Experts of a small language model.
Size: 13 layers, vocabulary 8192.
Below are experts of layer 5 (counted from 0) of a mixture-of-experts language model. Rows are named up (a neuron's input weights, with its number), down (a neuron's output weights, with its number) and show model dimensions 384-447. Each number is 500 + 50 x the weight over its row's rms, rounded and kept within 0 to 999. Numbers have three digits each.
Before each expert's rows: "gets" lists some tokens that make up at least twice as much of what it gets as of all text. This comes from a sample of Wikipedia text that the model never trained on. Tokens count by the router's weight.

# expert 50
gets: "-", "o", "\"", "S", "A", "E"
up15:486489416447460564542560562424475552417565544407506468477411565556464415461451558456498487406532441438444543603441534590483534541443356518518515518502500441494523446466558468533475473507481436
down15:574452505503459494607440448515415481518497521557456473628479455469569509517548486438518523419531521530625417508489461479408448522532635511440392453519505498483526493438531463556440536517497515
up16:582525560535531564471448449476499429471499487527525535546534480412413452478485444471491474519496449571548514544376403494489542499514445416617490520525429479485491502567536444512454464565493606
down16:467542529492509486517452411449474531581588426547504451493478518515487487470442450476504557556510571473443579545514457542441378532505596489553478513558558562527478481518510474478593526419461386
up17:505396424497571553476402463516492482692459539414495516498472394482549399469492460510457491528544507444579591460469482558561513526525491567576539478576501471472446430493428467397587509463441535
down17:500516580524511471491466591453375538438444466489411510531529623486526596556507572565431532449533394425514494575422488541487486448540418608439428564503490480484409514493489455525536474581564477
up18:560483495465479477478525476515530441498441565434437497525537494481485432532514489537448439494624417520580491518589544507480525444456434458404561467576473545537529580558512569556515542527433635
down18:541525428443477506447523543560513527464496501459530425481475499572401524513507450498488461518549529523514592493441539416438454525542566487507500596506500520477546536427579517537525468487447432

# expert 43
gets: ",", "\n", " /", " in", "  ", " ("
up0:485479544582383437622447446541436459536502470496483463510527493509516427552517579440669505474491503538554529434523516560487588496500541445499405448407498473494422556497481513478482499568523474
down0:467471521523451576544516599547477460517456440458481459516508492538533574525539409480454684465600453583543575431444578582478459426549396511464543441540523480463521497521485565467467514513519466
up1:568495423503433474494556502630441488642465478513543554582451456516527408468513503510557571462600537458463547457486492466517518428550420555565517492517494509450420592509496520461482473570507440
down1:529397515434484537492477513525559472496533561574481499560493550425525516514513545449526456515426528555605464528457555511406455477441466549446490482520505491495482497513529520478559458461479508
up2:570457496567497442455573530447498510509419493407468502419515452584449609493611481554451494508576468490542515548470407466441464506519485438559424546569518448549575508496440462584564452458492503
down2:571508519440573610536430382552491497457528523543582527593460474542508427491452540510481529501528519539625508395482488479550609485493491456458510589510460558569545598461574535540551508461494556
up3:547540522578476482454520465469469525500536444550460478504580516477485503436518565519507519533487520540585524487462490614445538451554538385491496620487511555455633504475423475489525573455437524
down3:562481493487474502491519579538541597513606562525485494494448481573537538485455481443428549601541516556423544619491441480504526526540500699502559512473444450530521548518527545610492513567508511

# expert 36
gets: " to", " for", " with", " by", " from", ":"
up15:604524432493571487408473410601566464504492487406402505464499495503437483501468566506503495545444482558477527454445440438469447573473486410444464440538480445451483393455478468503419530433584513
down15:442545525447604514420496548557398461474470507602513449485422477478564429599498462590472523548508452495520445491487517651517488486435553476494532504555493510511491493528623532463561562390478539
up16:531525405522508527481475514507552480551460550520482551413583531581571474478512438503452476458523451531425552564514456527501555520555520506484481484487506574459533473554523430527427527527495475
down16:536512499526500502418502469476486514518432434498490486517507505557445500531561499452481515523442495540452503524487510498597401527442501453565560593510519472435533544462584447539506550595514493
up17:462513602439413419540399521473551421586528469483464470548401504482580573470429670567518532483511529497525516414379503582515539526442449480638496543503560490462450469380451482435586520532505442
down17:487495495531492531546485501529472625501441550410512523457501524573578526456534494472501542549504536429466515468527475479470498498448591505501404478508474361613480529567498545534460461504440507
up18:485539386587542417383476508598524488638558477541439552557447468485486522535484608478508492499503373516482522428496468535439564493534420475584486466616519510515482506451494489486450538465516580
down18:487501455471554457603482420459473490511427390417491463495513434504549504521506492518440614468551489485469505487493544486455500460532489576490473559444465476505518521435535365513441539394507454

# expert 61
gets: " the", " |", " The", "The", " that", " which"
up0:492429410507581481539489476481565521475553509566483427477521452479423556498405474606523550477499584522452552431461494529429483440531402533573541438536494531522468512517573610479495549465550553
down0:505508473564512532503505525589493508465411473476587548434529550423516429509420570469563497464497435451446493572490549520481659437522451532495502474485438530449500475487612528453495495490459481
up1:469443497474516452563511506461516515516555511371448422482481530469425517475504654397523635499468550630550403540508510486432488505554515477433479509478445520459505564532504480494493467531411469
down1:514495468512527481495462541446460449514510492574461429488460572488506457447475470513513448452518456478502474513550468499568479482484509426516381540454512475571514440493556477475451585480415490
up2:500482531536498507509543535448503501500531485624441603523516522528491511451531523580516513560524562474569401458485517477394515411534404513529533562533615469552530440462500473446521431506483508
down2:497536586471649522514539490571515472440467596533482497526496478566482479530535481531554491455383511436478467495476489411455492530485536512506444441510466549559478482410530618542589445545408459
up3:439463538457450501574283601497557415431448529522509528491540488467592516484384474544454471405451519669522514479526529469538549510496514499543519539603561415381420513515500477528506471546577559
down3:527506486452582489530490498550493486539522472580486479496471480531426454444481472499480456495541516481563470437531491402584404487559590567493553483518486459490493445489412511499484505460462411

# expert 22
gets: " |", ";", "|", " at", "t", " in"
up0:517543489475525488440518481464593547453545472477473500430583526539475531511470427525500566526565579450519424502463549555532451431533517522372443458414521459456533479459506446553499480576537505
down0:357402477467454486417483501424455597480467502499522483540436519500461549470520512500559525534458553517516507391519485510441481517522483454535513573566515512401583532558513540450527407450524452
up1:449581455505604468532488517553417511611479546429414469458596509464576544452406535477423528537477543564497528488454488543636491506547457467452432446510510490517423525512441417494548557565491528
down1:511512506515499491498450567438466496498448437460430407519558579472492387494583535463462546492443498448490476548545544526527547534559526404461573548519452505474534503501586502417475585498436476
up2:480458570484554480443612608559608524534497494488485391475499516516482546505493479532514577450522552554475529523503458611564487491482489560506518556599560523471545488483449457517563441614511463
down2:566588541540455458494478521546576433462552502458497486577491501501489537523463495488430473534419523482532521512567521485532592601435556546498544554567582604508563563486522431603498502619549472
up3:541485549466489470534447532472511538326554456507471496538476497552424490509476527431492570532492563467533428481468497611393463525491451565481538511426446472384497429496475512549492575540486481
down3:428434545507480512494516489467530626506465436595436570513527482442617579532531517481406409511447470490502527481539528461484566491518518538414490520469549516609437534490500569528495534485454469

# expert 4
gets: "\n", "\n\n", "|", " =", "\n ", "{"
up0:450506467590559535518483488503485449459452446589508472482549518471551435486462462422552564559436552613464566465501498547473465533495543521467591505497501523484553450527447496583456431519437553
down0:508453479525450530534561563535467470371517466493444525574467528557498513502492494542475516419474475515465500549562547532484443549596571408532441444527508475607587430501590540448475489419515446
up1:530468456550490512544504494522497508500547454491467514529474469513482508487472441542443461556495455477552591526547520467457493508507483385450467504587382490505485465462478393509505470534476478
down1:412371568554486547532502473534453546430530456594387584520613401427493498406508514436462443490507484517484617543516485479532411481510514499468455516436484500598494579497561531546564470484458500
up2:415588536520493532452478532590523539550539478543550433556510449533430535453490519476471485612412473537547568527493475445547542498486522464502489542471534541486534478486435531526477484354418507
down2:546516471426451457486592503482607445481444564490507529531481465465558506535541515553525560564549392526469515547513494512544538498516424565490524472481468448532564526510394540489446496438498504
up3:532569457560610583522512576619529553553392433636508528571463515498493522505482442525588555557437461524471508504529537557520519581528482447514485472389573458519524439536486460494483460559512566
down3:502633495593475511461505554486419525369509546455510537372515557524525471606597563404440494405511540466491512400375545547429535449428546450520519477493481464483411545409425493493452591519504470

# expert 8
gets: "\n", " (", "\n\n", " \"", "/", "{"
up0:529488551537445568423497581495503377569547516521595536551424476424442547425518508464478455533567413515523522465590474542471551516464492467534440451505406445550565427543467544528455452406506478
down0:453517596545514527446492520511543603555514579495518482459505525537472475444510637453503553533410549499589588430501446435490513539547545540418489534412480539470485498505514506543513485462470566
up1:544490525430531439453470455503515491502428529524458484483500566488572499480516320452506495534491532464467403505538511579565537519459576414500511489383459433458467588353438564482502449545532491
down1:478577507584530539517492502575458512548565470547601477573508508526602525565589533440448552444486550426508522494570502544460499473513466594445489531456505547584430559473423455460455513516482437
up2:454452498596551465460479546535525626478440509428487470496584471457537556522567534468552498439514508500483511576511537465503446494487442558551485457472465442553479473524534516468553459569542516
down2:477497586576484444617434472586522476487469488502512595489471563529462490433582440471465554526589406525566489560522551478524600521469535331512505468480512451538535537490458485476489459427557507
up3:551529440534583512538622531468453467688483488481517455528525516473550512461471467518468410576501495524528454435524493470440450507540519478413528567545518426510576477516385472510473463499516415
down3:519474483413408521511471473409553513500458499604317541470481532500543555466495447440504468620530485458493507414516552573511537511472533548655544520527521472635504547449504479364378437494543518

# expert 41
gets: "s", "ing", "t", "ton", "es", "on"
up15:504394537486500534620516525458471538493532445486542561519454529538458521546534537469538505560516493436528484442493486472465532384519404551522532391550504495507424534433515555421549518489450575
down15:446508546463574484493474500592517470477482507414531525522480514522493473530445503497495517540585423484475476532425454398532473467548480479517468627510481532538448625512503474380499460424578469
up16:563445574469499489514469511516493542420548459531514504479441523410519476616493559547488507447465525480574473464515535468528555511462504517420464444446419426502487547467475498501537447419463507
down16:479512453499429500497516558420421462483584485433386474448492507463563503390522495483512491525478557426433517477539506549413523552361399456432478526533534484520449491398476560433507558484461532
up17:499544497515520620453494480546492488572551418511501471386534448399389462464526462479543427479501564493403454445474491528605537379579488532450471472504470535551503494536526476521491470555463618
down17:502495524481411539549507504533487511390523554536482425521460567597435540560471532489415469439589445476517488510551444484515443531453490619448434517399417496474533559562553532451432556498529498
up18:535534516485558475505428443522475487494385510546504472494503431456597440485445435473515513478505509331524486594576509543430557469500564532512467506521544498556547434493475479484439479574501504
down18:531437470614555567555502441485586411550547446628483560488505563557460463545518519466489449407576466434500450441382532474500440465544470546476528481536502524569536501529618590395528517514503454

# expert 25
gets: "=", " |", " League", ":", ";", " October"
up0:520590484555459520501412416448451476418515502505512532452454503530392509521453535572474413462563502501487510511458450509480470451561498424454491488487500403434439481425489604472503515510477512
down0:538511560513451519529523573527534465648568420469610416509466403568640471497452538528463483458479562472476479448537598472523467525534497513406466398511629505524487534488550462489569520426561540
up1:530493453575560413558408471460487427509470473435459450522548499509503511532545528425532486495501553424490464430526470498534535494513493533473485449469455470578516575501526536519475419575567577
down1:522465541440508575523517512403504537495511532488532576539372527435514464519489518535524464536484473477420565585464445542414455481396480579500474523539474466444523436404541528468563560488501506
up2:511546497465432475535461466497436481510489410490409502445522554517486503502476464563486439333458563404509466519483475467524418500453542566492475436517524445443429535483496564454509427514484539
down2:490495529424607411578513518436482483425564520556474513487431471443543533510471457430435449482479459573533433473478525532516439460541417432437476494502390543451484462547525496518507508439542531
up3:500511476531423460524531511474498528437517597483429376497464480429390466455495518479510486567504479457479472515513567486507579513487519465489525483472573466439508596510458470471530450546444462
down3:456438583546500518477472507474431494522521493559472454522505592466436519492520485440510422568508445524468533494540421456476515453559480453499529573467519553477520495520510475537575411495519455

# expert 51
gets: ".", ")", "\"", ";", "'", "="
up15:506600526445486525485495458493511496516541458471563495433504559520537486462527527495525565490551495521548514510504417537570530595492479473503539545568569519598605533489551453466448540500610482
down15:454345299480552442507504389511460531466513544500503579492411512506499623454547481469523485495469532498559512465552543515505552496576522457474391603548531491455490513565568451452475475483452612
up16:504489534567487514519541479527522516482522501583489511492437474511560560471525489571498562571608502454424483548489506462479433523554516564498523543555520486516518512567462444467534441500480471
down16:444546558596467426470495523505473450569481555565450564524445510566581617513535544549538567560508523563445432522478479518483451447552549513571527454535513554591460568469496555514543474492499488
up17:512427453517441502474451446497558506453430382424530513533554533468444550534547493480569449491526443521544526512522497397438451398453471436399488565496427511549490498536520507508533547530467441
down17:443470406472425526514603481443516490515463503519441405560479542520518365468561525474416449515500527458502603518494457536535509504549519485521525616434477437506521468570470602508618576459633528
up18:485494545549454623534401519608485513504500447551437459539500520443578557532551489495591466472595458526500502486563478515477561472459556450527437445482497456453492515528574467466445481558477499
down18:602537435549467464454547563330489596459567513442512473463660525495536511542487589513492539462458456443486546556503494598559483496537540489444513520465396475528438509478427443523541565474449463

# expert 24
gets: " (", "i", "ki", "a", "u", " he"
up15:509514580524534519490508497473533496531523460581513511483554484579432466489555446421565498437453488574511508507413458489508480499556514644559491511488595444473517535455497543514503545501515516
down15:441453468489514500497505506464513406467523509464552552471442433558443491578481531474596482464459544370477500448593460514524480498493488517460529446486513472473484467527455477365578548450539478
up16:503512514486558519489529452444500537485586616520568520451576468528542500523483479510490396496437476549608488532564489560463440599494526519500491527504537491523485562514539484393523465454453473
down16:549464571522440523476563534543525540412504440498465434571498479516465529423502511520601503491514432534573490511500625502538542412461550441533487493416467574566438504451467527446519499475555508
up17:577431479519487569459457482459485506474465551414451473491494463518422512463557588479514531391463560465483448422479457474597563472611526453464476524503532510509542494533503476517501392493503568
down17:525566487519524466424439515482419500461362562428516519385405414418529474534464482478387558503515501447535489544468462436488517502469535505552411535532502484494502473586454457506379461537506556
up18:530439468472422416410585518517494516503584518432545452591507461456512597436505526454589499450508541505487478460520442401532453506446464500499479469545436481499435484441461435512538493504551464
down18:474472546539620511530480572490494457540514559606483563502442565539492460493437472482508513510455531633473449496514593566462441439415520504475533378554465484488513504432574508545535415521585534

# expert 7
gets: " to", " as", " for", " that", " by", " with"
up15:537485543503472559479485466508523513467475517569582527482532496484467495533539466449451504422531417575548512484464463571459490442514499376496462523498552511489459462517488544512486495426522495
down15:491447596408566570482536460548432419521531556487539510563543533501533497503468409555597516435477504531505505478478497493494438475517582545485432501520452528555479425459519539465528465575468513
up16:573449397516465527489477482471486549442406420521562485434462484493559576563528430485513517414484546544533483464446463608474475511471519468576496486588383549495521442529430445458538524539503458
down16:450567525573484477479518474491495433496485520501556471524450467439480506385480569575535474556507517477542572549534534531439466530452543443449533478497496467488474490507487456528502453507480439
up17:469502514512439480485457403478479534554484424492542484559510461470426482533474652562558565449471497564501550467418530559481363557492454425502472548508497469474469514510456540504521580570540503
down17:556463537425524431530554590520544448409426474469539540529528526537614541500462509564466443513466399520479441466554545458454475519477440498464476531490518501524578516519517455407488474517491501
up18:473451415416484456508480444447469456527372504427484555469510521479541497482452507428490443482532438531478523512466415504516472504559502454505505452549459567544509523563476458502487432496495483
down18:490477450498544491537555412486481566563456562508555512438434438593482422463502488559502588476438503455550431522496495444571483570414523492519528495560501492502368487500492443496523559511506507

# expert 60
gets: " |", "|", ";", " –", " -", ":"
up15:434500445491527472424418489547497454534450454529502488557482502497547532481435464489511558465473551522611428508552495546618538551494465463532511569558566527484503427496513534572591436532487515
down15:549504574493513601459462468579468508432631562504450461473535519524443535552558532588523538536566472441465446606546492487454500477432622462503543475532447539499583481471598484518507492513574504
up16:450522555512442389512489571468507553418411458434549450525412502392477541516481524469422529608558517447466582508521490545626474534520411525515510510480447507418570466451530540433575515419341525
down16:501502440565445464538548506462499486485540563437536518576541458479620480507539467445511596495548402613493486566401447428488528525502559451444470505518474495425482556551500459459560526456513503
up17:503473524512422512498436585481473493510624480426561613479558519489479383513525444553560531553590526518519514455571447446489477563472461440485482489522571537408565486516549430566513487547478456
down17:494512506465531518531483476490428493516512546566487506499487499600460420542544544520464456514533617402479472502539350466571497474490621536588477430538542446499478500499505504494487403443414452
up18:549435574618482490512512417471494489504496472459480543547486495490498501563503518508505432570552495567426497455502592576529543552513531571418496571484493515362415471534485501467512561498520560
down18:428546587443457460519514556446591492479457555560509553453457466402530500483544482537504584458482468411526565492501531512564540604404512524465578479437549481533459544522525562441468463522502463

# expert 45
gets: ",", " a", " an", " but", " –", " A"
up15:554529523367542549485429467459566534467486471486394490571499470495493484490428495459543419557468600522539497635539481441521563503386491481445533558472510506472559417493537469491548561479439507
down15:453494448520415529488646512487472527528517429663569492486516533533466522531447525509472515551461442499500517441565509498467430530497500546483432509595417492537480506448474547442416478556495486
up16:514542468427492555529455549442448486523496466503497541480467535383475551442412382481492419525418531427558594542553512598585461495541519509538480614518518511521642446457557508418490521348373569
down16:539474514384622502531429534437505553459491512498483464491414501538501555494508533550491509497470661501473549477525525452432391531523445442509469524441614454476542485570549512492566452516530407
up17:481575520608445539399504515498446561463491420475565445469551563578528543469498486513516574489473520507509424524547493405474493573427383476484575474450472467428495417541337551612555500480545435
down17:500425541480529481569550458544506472370595551577549521449457458496533440461570385466425501478450454531522497485483550558410501438546452433521489469524475524457390540540511409451396528493354525
up18:494473486438498508496415459463581553497562583559433438397543514516490450487482457438514423589466487522459530532423637592514531531491490527497491571517593479441560499486507541508485484541489442
down18:518525521473436441560595610557525539442521523504473471432407488471521452558489499514604571523526537495532545484512556431455512505423543467419458486468575540516538500541620437489515415400494550

# expert 23
gets: "\n", "-", " (", " \"", "=", "'"
up0:565487510479440464409564473434480557427496552528449531485507567471525457518581434438535547460566503453451531427515516509527449397506533477393549466519441539551568460534592481560578447555453485
down0:475449481479508552509470539492526442493544529554451486652454487526501540484525575489612534501521469550411520428521522462458561501496451524464534404433534539515486427465509470574478481544605446
up1:546373478486532561491473566438558582494487568519511507538485462532515455518482519487545539551503570364465630539447542453525474472507566524464439509615480581356509464627459504530532468553556565
down1:509441535514552576446502524491519426524537497547503466465436500494552471510527479548522504564497543453588494503548502499515589462490551588530612501543458506500444484492465478471526534435493589
up2:492513504564478528587453537542535474581497494463519510440458465498453529589556434563605563516570477545453443496446570463532598479476540454505512589551493487498566520645510518401475436458537591
down2:424570520534437578481520509553437526495526496407439481583596543485469518550503383515611436489472430556491516482516484477529487473437579499531416534515540531460497489474361547433575439473497504
up3:489538468497504451515551490492449521579565509557492493595563497542417523508517489364320527486483493442457507448585489532508383494472508549506487549527487523460533486446460557521538549584552471
down3:396491478478515535531483525417579537565462551472502631491483488500464405536547541550425491424439508455424466591541564502436552545454529474462480527412527473534563416469477556573449474604533424

# expert 57
gets: ".", " University", "–", "°", "'", "f"
up0:561550511574472501413471431474555605525510550482400474396477474498505495424440570475483494384500579502514543451525406448409418504547476483467399586520451523492506468481474517506598515465564435
down0:476522432502536461558572510550486465485520464508428452441493460495494502574496551468499467534476511455409498464455539495565519565471569378477450457429514486489492423393526417553527487538608542
up1:386474456473441542569442480480475484544512406489506390495457563515573507516457513529484510501478512517512519514463440493440615422550518440492471510519504359492491487481473477378484481440433460
down1:503404442441522471496634550515466485460450518552413547442485562537503458568519483403496535556544475539540509494453473535421511492471534515529559462582475596573489453500501481505514418546435571
up2:562424425528489512431579433495518515510495526523413613579503427448467510488623424530524519457518511527549511469494519528471508363514429557534500499503459455579483546535484545517469357475553507
down2:469532529435511529634474447510541537497521478444526534526510506496433504495485481539502435506410561451500443471560503446511500478546582535586484446495528414557561552550513490475443521420563505
up3:537487574523510492460509513493547526492358421489422426569510480523458497359516532469478593495514485537519520471490471434524534466502500455552527543486496470509482529483499471495492484509419544
down3:491560482421532412538544519469593489425545592487548402503413515511479415491531479539553554475567515524619463497592467508441558483482531533501468500548447522513435474490516474487536473518500410

# expert 3
gets: " in", " on", " for", " from", " at", "19"
up0:577420390527440510448543454439564464502539521436522396505400517498488394580521500558515534522507532539394456566455572566518514545413427516471532608467484502514525525417514409535546493475571480
down0:510587520547496477510496446536513619530492553474502622462457527589525458471399518477543554537546547438505558452515476475441494491578584435549549497379555407499430470554452515515597497528463537
up1:465447528554489443555491468550408504436379415595493480663458438405521493441524489507459455521611482452412502467516483434507468457526487501512462507595522478554551470446619422531424445479503495
down1:541515537535456436386516504440524585487533562499510535505505557526427456537485391530455448479450561472440536399528507528482484557453435490484408433546423484449531526460508560442504503506533481
up2:508531429616582532542500446504476538471556512481536393479552517479564562505518461527493405496449548463559507582463603541434562563526492469513456501433475469427466485525546476513484479504477442
down2:395504537571465447465482495451515414480540451432526470478525539663438518476535416442533521545517548472436558577479383522504453481464450477485554485446505512566618518515487453455461443444524540
up3:515484453530502539495484578600446534471442463538458461601436517446504499525551478559529479462574485516546536445497550486560470518466489444467545518487540465625480483478485554456497528442474494
down3:466553465556535497490527416482435511324448515532558506469510496522488544505501444504505541481524565554487398550536538507471526548533404465523471587562502510541411563546515528420431582526511500

# expert 63
gets: " and", ":", " in", " of", ",", ";"
up0:526564501469471522490394461494430665557523536523470457444494553411496392519486507520516483409506445476380498398531489534488508507436518457525474444449457575486406452462593554510472535459463498
down0:514565367493518507502537550542445502401521598421520447472588450509444360528551509597503467528434405576443479487475530491555494488415550569487455561343549476508508496569411460505578471555568392
up1:520521521470509493501436420455492498586517488543515471463437474466613539470579486558466534484426589513535540508581534413552552497522559485453471501496495422495440508501475527483515501485611521
down1:443546538589522437463503522459452515458516466535567507471446536528420481441498457461512501554458497455484451478477452561495536516490499551587487451560577475441488480417460497505470479488460384
up2:452553486482489449532557445494555496526536495537471574492456529503485514483575422557511463471459517418484513465587446557444516417576546488572505524646500441504419398483485429543498488505597434
down2:400468423619490499474489377469504572414502517573513480444467468454431507514483433531512489503484489556601432532516513539464429501474413469519606502356572427497589517511445493512493460474528610
up3:488562533512482619465497492542504559527547465533430523534484511430435414502563475578526494414525527513545545512499480564510505400505461577561538576473571579546453508473428501536492516550469513
down3:495557489442562382550485539468477461483466523529506550587471478495498521488490551447538537525612514416536509527501492486583462482517512470462555437473484548482524567539486496527513506479429524

# expert 42
gets: ".", " that", "\"", "s", "=", "\n\n"
up0:485501504519551497530476454487613438477426495527481486450543536498582548536458553411417510572487555514437491432525548459479511568424511519455507540502448456553473510492428574444482491498367534
down0:577538476480439476612477523502450589515607496484453549487501510455515504402540436488515554460502459456597425521517549561490411551490428499498482400376573534481544527548554548446511562501502422
up1:481504531497409432464440406516469505473414518472542474556488492458493493529487423471490516546423501474443489512565538493530486365422563538509525489451545570521500486549523535569508427513479527
down1:450498455549481480657486567418536509516482421520534496543393427482446535500478475468524499505486548541553592469434547534473463564525499577500553549690507522542531523591476413464588520487508509
up2:469413580555527501427518470511476439597407511478579542506484516403392469454519443517527484557459541548582492566404505561498492387534501557576464533488489470478533507553517485512526483535460527
down2:572549513587484465597565449492415471470495418527600466527538559568436547489418526457449537523426400531421476482564494466478501460528541576444485565468506485375463536466525498470519493334479475
up3:403542552503470493492476463519531456529513491547558478450470514583448515347462419540486415417541354555456486542456518434588549465476470443524556461576516515462425471475516516490516430509554434
down3:492457556399491541537533511573481451609512472500564521526433496577490547561436525513537446447583567504530531560458433543540459566537471530442617461533522421467517611428490452533473464589524492

# expert 16
gets: "s", "ly", " one", "es", "y", " two"
up0:449585548505487529496443462474568499477487485548498438485529505562516584509336462474496417489576468422528498446568444513503506447608432533410486533498473486460509470498498498535534560515457525
down0:506512487409501550462422498406527536423584612513476470543582559448500573496606528481416518406444505386427486555445437537563525568580522539480498588436419477529450471561477507528468515501512514
up1:545557477509494418523466423480498449448467523455476577383450511475433481481560419582457443495560446515499624561476507516456550427474542377431573458518564535430501496453477559576550508452403559
down1:530433433507437563584516545463444526528570480572475475567524448484444461392516537535458487520372602481518540519441493531619515525478474550512404494541406563600561513481449464474563486505588467
up2:523535506507525629427449458534507458504507446513480521483517601507539469598469537527476356474364439425509473462516553515540491480588450477496502470495438653515468484449453467487545444550529455
down2:536455491512545477544528474526523511428471501469460510556554423515411473475576492528610601493542476437486469506408537429469520609378485522506482541543449512520626449496435545516466498567400604
up3:427468581566520398522488575448487408465478461548572453426468526587516521486504517585530496635490541553467517514468447497435529431485475507522585509445524551416506489496523393480596521530521568
down3:669449454566519455570487525480457422522573495450392520555575554504551552512479475480561470479455507532457462457465502521439466514491502508498496520597428472514461411503575503478513452457472489

# expert 54
gets: " his", "d", "s", "ed", "al", " her"
up15:500489442445471439580477467458547402554514565480489451546543547524500451520477529505527416527495510414451499466468455578580548530520499422488565531561545516586423484463410476528524470493404534
down15:500469492443544548519496549477524510536520432658517489536423531542532491495462487534516512419510588394552567520531547479479573488503583498547512506511479438526564505440554496503454570478549420
up16:591494574465532556482494522501503313518531568497495510525453359457573446512494443515504407489519501559592406461495501497518550440483553507506463482515467391515499525426588535486486485494426512
down16:472426421476505466458445563493510516544464512483469497372464502575586383438542469526487530449520410478490467573455469496632479535523519510557539599498570540461514495532487483505519443531541467
up17:482530525496477569553494483526556520557468606543605419516493478448587516442504501506496446508432476463574563564438509519500567582542541413485509553451501505611537492508499451515544422590543503
down17:519530461472499583486484420518451521402493523493491509466489505511495529491497444553480544479471543541503493519524525485489441513381495553537524479605494459441448458590526531503457581395490516
up18:551472507430489524493497436506484436535471453577514450501551522455439465505528545471482521460514478463516401451497516513533533506473567462491447489488514513419461467494478585440555586488486474
down18:407480556514549439459495413602548500526485475589490433587482525509431529547508496613495472454506393487485525580516571490494471484566465551480449492474454528577553518480508455495468519497574458